config = dict(
    n_layer=8,
    d_model=128,
    groups_per_token=2,
    vocab_size=2048,
    norm='rmsnorm',
    norm_eps=1e-06,
    optimizer='soap_variant',
    lr=0.0101,
    beta1=0.95,
    batch_tokens=131072,
    steps=5417,
)
Below are experts of layer 4 (counted from 0) of a mixture-of-experts language model. Rows are named router (the router's row for the expert), gate (a neuron's input weights, with its number), up (a neuron's input weights, with its number), down (a neuron's output weights, with its number) and show model dimensions 0-63. Each number is 128 + 24 x the weight over its row's rms, rounded and kept within 0 to 255.
Before each expert's rows: "comes after" lists some tokens at least twice as common just before its tokens as in all text. This comes from a sample of Wikipedia text that the model never trained on. Tokens count by the router's weight.

# expert 88
comes after: "| ", "–", "(", ", ", "in ", "In "
router [ 75 130 156 135 135 157 140 161  78 119 104 100 127 128 182 147 106 140 119 136 143 128 133 123 142 154 106 110 107 119 153 138 177 117 125 115 121 139 141 120 131 148 115 130 111 126 126 104 167  88 176 146 143 154 143 141 126  89 120 179 135 103 133 103]
gate1 [116 122 161 161 150 151 144 139 107 134  75 107 196 116 155 162 141 152 107 170 117 139 124 148  84 124  98 105 123  72 181 172 142 159 151 140 131  84 122 134 135 146 128 157 159 121 128 130 135 131 120 128 161  85 111 116 121  70 162 145 131 110 104 114]
up1 [167  96 178 179 146 117 141 134 133 112 123  76 107 114 131 118 146 117 108 143 108 135 117 139  94  84 106 148 156 147 183 169 127 167 118  92 117 108 139  84 134 172 119 168 128 135 189 126 113 141 131 128 161 132  91  84 117  90 158 149 149 139 111 153]
down1 [ 84  99  88 171 126 139 110 124 120  84 168 104 125 136 180 139 102 152 119 156 143 160 111 125  75 135 102 105 115 149 142 135 150 106 110 159 133 135 150  91 118 146 105  97 144 173 125 148 154 102 109 103 155  94  64 141 113 120 121 131 141 151 110 123]
gate2 [108 148 153 137 146 135 151 151 109 170 120  99 127 145 164 117 148 107 115 118 143 150 175 114 159 150 123  94 123 103 113 113 118 157 112 162 143 148 159 120 121 122 142 132 144 140  93 114 132 131 131 123 111 130 142 113 145 145 131 174 123 131 150 122]
up2 [147 113 150 131  85 141 123 129  66 155 126 112 115 138  98 109 145 136 106 152 148 140 140  89  98 142 129  92 127 118 145 125 198 115 155 150 127 135 120 109 127 116 175 143 107 178 118 127 174 143 160 119 144 113 123  98 117 129 139 103 187 147 160 128]
down2 [158 104 138  97 161 114 138  97  75 137 117 123 102 124 106 105 105 112 134 130 134 129 107 135 116 127 101 127 148 126 150 106 156 171 156 131 121 128 185 113  96 122 134  98 140 150 125 119 139 118 137 127 112  84 122 152 127 134 148 171 145 160 121 104]
gate3 [122 147 176 130 120 153 109 118 124  80 115 131 147 135 112 132 107 124 123 141 122 153 124 143  95 142  95 141 110 129 103 114 158 138 122 151  75  53 128  96 124 178 158 106 161  88 120  97 160 153 126 123 115  81 142 124 119 126 100 174 132 136 125 125]
up3 [167 121 106 119 143 123 151 111 150 151 107 168  81 112 154 126 127 170 113 169 138 118 167 109 148  99 184 142 161 108 130  80 104  68 127 137 171 148 102 174 171  92 142 140 112 146 142 144 142 106 165 144 123 138 108 127 137 162 153  76 127 100 141 116]
down3 [134 100 128  97 133 127  87 120 109 128 110 145 131 118 153 101 154 126 148 112 133 101 116  92 136 114 126  80 121  72 148 137 144 140 130 102  91 131 113 165 117 109 118 116 109 152 142 163  81 144 133  96  89 201 144 126 126 156 139  69 131 147 124 122]
gate4 [114 106 162 155 114 144 106 106  76 111  90 126 159 125 135 142 116 143 120 125 167 118 123  99  84 148 144 112 121  81 145 114 136 141 154 114 159 111 133 126 138 147 114 130 171 133 124 123 145 124 137 117 126 119 117  90  67 101 115 165 158 106 144 165]
up4 [125  82 132 162 132 103 110 147 164 118 131 150 106 114  86 116 139 103  95  58 111 134 154 140 156 121 133 103 134 148 102 109 103  71 119 140 120 122 120 186  69 111 148 119 115  87 143 129 103 128 112 176 143 114 168  97 175 152 106 114 124 115 123 101]
down4 [112 140 138  92 125 111 135 128  89 161 113 124 133 116  92 136 136 148 126 166 156 145 147 127 133 139 141 141 133 141  86 153  98  66  97 168  99 147 155 143 121 124 108 162 105 123 120 156 157 150 145 139 152  88 130 128 122  91  92 144 113 123 108 116]
gate5 [ 93 149 120 131 127 100 137 133  99  89 117  93  77 129 117 155 155 129 111 169 102 127 135  98 139 148 114 137  72 144 158 175 150 125 121 119 122  98 134 130  86 122 112 155 137 104 136 119 131 168 200 157 124 161 136 149 127 145 156 159 154 131 126  97]
up5 [125 148 147 173 109 128  90 130 119 109 103 121 116 106  81 160 141 145  95 106 145 106 172 100 171 110 127 176 108 129 149 184 128 105 136 128 143 159 114 108 103 104 144 124  81  91  93 121 132 125 159 128 145 144 124 136 140 132 131 107 128 138 118 121]
down5 [112 113 145 104  85  99 123 110 110  95 134 120 164 128 143 109 139 154 162 104 178 116 154  95 140  74 115 131  97 158 139 147 138 131 135 131 100 122 121 159 155 142 109 143 154  93  79 124 133 104 119 173 170 121 164 158 113 128 151 132 141  88 154 110]
gate6 [123 124 137 122  92 125 120 125 108 116 147 165 110 161 148 147 111 104 136 138 147 122 130 103 148 122 119 104 120 181 122 120 116 126 129  94 142 153 131 135 157 135 104 128 101  77 134 157 130  85 128 155 125 122 178 128 129  90  93 158 174 122 109 127]
up6 [185 113 131 134  94 108 125 125  73 154 146 126  86 174 105 138 121 135  87 126 114 122 134 119 112 138  89 122  70 146 156 133 125 137 130 166 147 146 100 163 132 142 134 100 155  88 111 117 153 107 149 162 156 104 185 105 138  86 115 131 147 150  76 132]
down6 [140 143 165 131 120 127 107 110 100 135 118 115 110  99 115 140 157 131 110 144 111 117  95 111 120 142 112 130 105  98 131 112 134 117 112 115 149  99 100 142 133 109  80 118 146 117  77 130  95 138 120 116 104 118  41  65 126 138 112 131 150 130  76 137]
gate7 [151 129 113 160 117 116 106  99 106  88 148 152 118 121 145 181 108 142 120 136 139 123  82 123 123 172 139 139 113  69 125 113 133 117 120 145 141 139 169 147 133  91 148 154 122 148  70 107 123 130 148 134 119 137 118 130 103  96 147 101 119 102  82 123]
up7 [100  82 157 138 102 138 150 142 108 160  91 164 141  91  95 127 143  79 122 111 109  77 122 160 126 137  98 137 155 131 130 106 150 116  99 152 123 136 108 134 120 194  84 119 143 159 141 116 156 117  94 110 138 128 129 161 120 147 138 112 133 140  91 143]
down7 [134 119 130 110 125 154 149 157 123 112 134  98 102 155 145 148 146 107 155 119 108 105 126 128 134 127 120 157 188 159 148  97 108 140 127 153 121 159 147 125 122 151 115 161 139  89 120 118 141 142 138  69  94 125 120 129 143 116  97 138 101 123 163 141]
gate8 [154 142 143 143 129  88 192 103 147 123 150 122 122 138 108 148 174 120 102 121 101 123 114 127 130 157 112 166 108 125 119 143 114 143 113 167  98 120 154 145 116 141 120 118 145 108 129 138 166 101 149 158 126 121 186 145 124 103 143 164 130 117  87 110]
up8 [ 91 139 161 144 114 142 165 102 108 151 133 124 152 119 104 116 126 131 131  75 160 130 131 151 155 176 119 176 160 111  76 104 122 177 136 153 184  92 120 127 164 141 115 137 170 122 135 133 130 120 120 132 122 115 147 168 154 118 138 146 125 118 116 145]
down8 [127 151 107 123 103 135 146 161 148 105 124 108 101 107 118 123 157 134 149 103 150 141 128 122 133 156 123  91  97 163 137  71  92 100 106 117 114 174 128 124 137 128 130 145  83 129 187 106 104 144 138 108 113 117 146 140  95 154 108 123 136  94  74 123]
gate9 [ 72 130  88 138 150 119 161 113  98 115 127 111  99 148 155 129 130 136 103 110 178 126  93 173 138 174 119 129 111 109 112 103 134  93 129  99 143 126 150 145 137 112 121 142 112 123 127 147 119 141 202 131 123 113 135 195 123 135 125 166 100 114 132 113]
up9 [115 149 137 147 140 105 139 166  91 165 167 131 143 134 155 157 154 143 141 153 104 131 134 132 154  72 142 138 127 109 113 128 140  81 157 115 142 133 126 143 119 100 141 119 122 129 140 112 131 117 174 106 183  82  92 167 142 121  85 140 113 165 134 104]
down9 [124 123 143 102 141 102 146 118 107 120 115 143 104 144 125 118 130 104  66 160 122 118  92 139  92 153 104 126 147 149 136 130 130 153 135 113 111 128 145 119 105 153 116  92  74 147 108 135 115  93 142 168 140  88 132 114  86  85 139 125 121 137  93 104]
gate10 [138 143 155 148 136 140 130 146 137 123 132 128 117 125 108 118 134 149  85 154 142 106 117 106 104 147 125 150 118 136  84 123 120 131 121  92 155 132 181 123  94 154 108  73 134 118 182 107 153  94 131 126 135 141 120 108 133 139 138 135 125  87 122 129]
up10 [168 154 179 125 119 146 144 127 166 201 131 123 122 116 150 158 127 134 130 133 112 138 119  99 137 167 110 117 123 120 122 149 103 120 113 177 149 169 111 101  77 101 100 140 116 180 154 150 159 116 121 108 184 151 141 119 126 115 163 100 138 116 147 136]
down10 [116 140 157 144 117 181 126 117 136 160 145 128  98 155 177 156  99 112  97 143 104 118 113 160 125 154 148  98 143 125  43 115  91 110 142 132  96 119  95 104 139  79 123 136 111 145 147 136 167 141 137 117 140 121 123 140 169 142 135 105 111 132 138 141]
gate11 [ 82  72 104 158 147 110 118 138  70 121 163 123 155  87 157 123 122 110 112 145 130 162 130 136 155 135 146 128 109  93 129 149 144 125 113 134 149 148 139 108 146 113 114 116 128 121 150 112 158  91 154 106 139 199 119 130 112 111 109 145 159  90 132 150]
up11 [159 140  95  71 154 163 151 154 158 169 114 101 129 146 154 170 130 160 184 134 126 145 135 101 133 117 146 159  70 135 145 169 125 104 113 146 123 174 134 157 113 130 200 152 129 119 131 112 119 130  92 108  73  96 137 134 136 118 113 127 116 151 110 143]
down11 [113 151 117 122 136 116 139 133 115 103 123 125 170 127 171 132 156 105 133  80 103 124 135 142 110 103 130 184 139 119 129 161 120 145 169  98 104 118 146 116 116  64 188  93 109 111 140 137 113 140 161 103 143 130 159 139 121 101 113 152 144 112 123  84]
gate12 [155  92 177 106 134 121  94 132 124 138 115 133 131 116 110 161 116 169 115 133 115 113 118 125 128 145 128 142  98  87 111 139 134 123 130 138 132 160 113 138 172 130 157 130  98 127 133 108 159 160 140 140 127 143 138 138  78 139 128 137 149  97 125 110]
up12 [123 126 128 147 161 108 147 125  97 130  85 106 141 142 144 104 139 125 122 100 141 128 149 117 124 133 126  74 112 115 143 118 146  97 128 120  98 143 113 175 133 104 129 146 102 121 193 150 126 158 139 148 116 149 150 156 126 114 114 115 132 140  90 118]
down12 [118  90  68 132 151 129 139 129 118 149 112 139 129 198 139 103 124 169 132 140  95 165 115 131 135 157 138 133 135 129 114 130 105 102 126 143 176 152 158  88 157 111 139 180 110 125  95 144 170 156 106 101 120 130 136 146 130 113 102 138 166 139 100 137]
gate13 [ 84 115 172 104 135 150 161 134 124 135 121 130 173 131 100  96  79 125 105 122 161 135 115 193 151  97  95  73  74 169 132 170 150  97 131 146 136 127 122 129 140 136  98 108 100 135 108  86 133 111 120 151 112 108 138 101 121 137 134 129 130 102 130 117]
up13 [145 110 133 163 166 161 143 126 148  85  80 112 178 149  97 135 162 130 110 183 162 130 107 134 147 111 130 141 137 125 124 119 103 126 133 132 180  91 150 116 136 155 129  85  81 140 144 119 127 140 108 116 114 124 130  93 131 135 119 126 135 161 188  93]
down13 [117 135 112 127 142 142 137  89  94 124  97 153 142 129 125 154 146 123 102 104 121 126 123 179 151 170 108  90 155 120 146 137 117 120 136  95 114 171 104  89 102 134 126 129  84 131 151 121 134 155 175 120 152  87 144 131 145 164 140 112 154 153  99  80]
gate14 [110  93 169 148 131 136  84 113 115 140 134  67 120  89 173 131 146 120 161 146 112 163 127 157 131 132 113 104  75 112 106 122 126 107 105 156 106 121 176 114 176 104 145 113 167 146 123 165 103 103 144 148 150 116 164 130 130 122 127 132  98 134 143 102]
up14 [147  91 150 127 112 131 161 127 144  95 127 146 119 144 114 145 145 113 122 119  88 165  88 134  88  89  95 169 118 120 157 149 174 105  88 108  86 146 146  86 177 115 126 166  84 104 145 157 103 153 148 117 113 155  79 140 102 108 137 131 119 111 109 157]
down14 [128  82 130 136 130 110 122 156 110  90  85 118  93 137 170 111  67 142 124 157 141 115 139 120 146 141 143 100 176 144 109 145  84 157 193 124 109 140 108 133 116 101 155 113 116 122 138 134 163 136 120 132 157 172 178 181 156 115 103 105 142 139 134 136]
gate15 [ 77 160 118 127 138 148 140 132 122 113 134 133 135 110 119 132 132 132 128 124 124 120 133 135  83 109  85 172 105 137 104 140 169 144 173 123 171 110 107 144  89 126  88  75 121 147  96  99 160 120 144 120 112 126 158 161 167 150 129 113 123 133 150 161]
up15 [147 136 118  87 101 122 104 150 124 164 135 147 112 120 134 131 140 123 108 117 119 160 172 150 146 118 145 146 143 128 136 115 118 126  84 136 118 145 116 112 143 164 107 148 143  86 117 155 110 132 142  82 118  99 177  78 108 164 118 170 139 112 157 115]
down15 [167 102 118 118 110 144 120 137 148 125 131 145 140 114 171 101  98 136 149 179 103 168 128  97 118 153 130 139 140  98 118 129 108  88 139 114 115 126 156 147 167 109 138 158 127 162 159 124 150 107 171 129  87 108 182  83 132 144  97 101 108 142 126 154]
gate16 [ 95 125 140 125 141 123  69 115 153 101 160 115 127 142 156 108 141 144 137 131 127 106  86 116 123 114 116 121 132 136 123 153 143 142  98 100 112 127 134 122 140 102 144  90 139 134  65 178 185 104 186 145 112 121 166 100  86  83 104 160 122 152 139 120]
up16 [123  91 149  76 131 129  98 114 115 146 146 101 144 135 142 144 125 139 129 111 179  75 105 114 149 118 151  99 101 136 120 134 142 115 142 135 110 174 128 118 139 112 129  90  83 114 125 109 207 129 140 136 112 130 124 108 128 121 126 139 105 124 121  89]
down16 [119 130 126 152 138 107  93 102 146 119 126 109  99 116 121 154 156  89 148  85 122 177 125 137  99 129 118  82 166 137 132 116 173 120 171 139 149 150  79 128 102 108  90 131 152 138  93 132 100 131 133 129  94 128 100 137 100 106 125 125 159 125 134 190]
gate17 [145  99 149 145 119 177 111 156 121 120 146 123 146 129 153 133 115 101  96  79 160 118 167  97 139 155  89 142 160 113 155 127 146 114 114 131 131 123 147  97 107  80 152 125 127 172 133 106 111  91 128 118 157 139 137 142 123 155 123 108 175 132 113 164]
up17 [112 122 135 108 155 104 112 123 111 181  85 102 111 147  86 118  95 116 169  89 114 127  76 109 113 139 142 112 110 114  88 142 111 123 162 177 121 126 129 125 158 119 116 127 128 146 182 117 130  74 101 118 133 122 159 138 135 137 209 108 131 142 129 116]
down17 [131 177 108 155 116 147  96 130  99 137 170 103 102 105 155 143 118 127 151  72 132 111 128 143  99  97 136 165 176 125 121 138 139 141 127 105 109  87  97 121 100 151 129  98 127  92 141 147 145 147 120 127 167  83  94 125 165 132 125 139 131 145 112 177]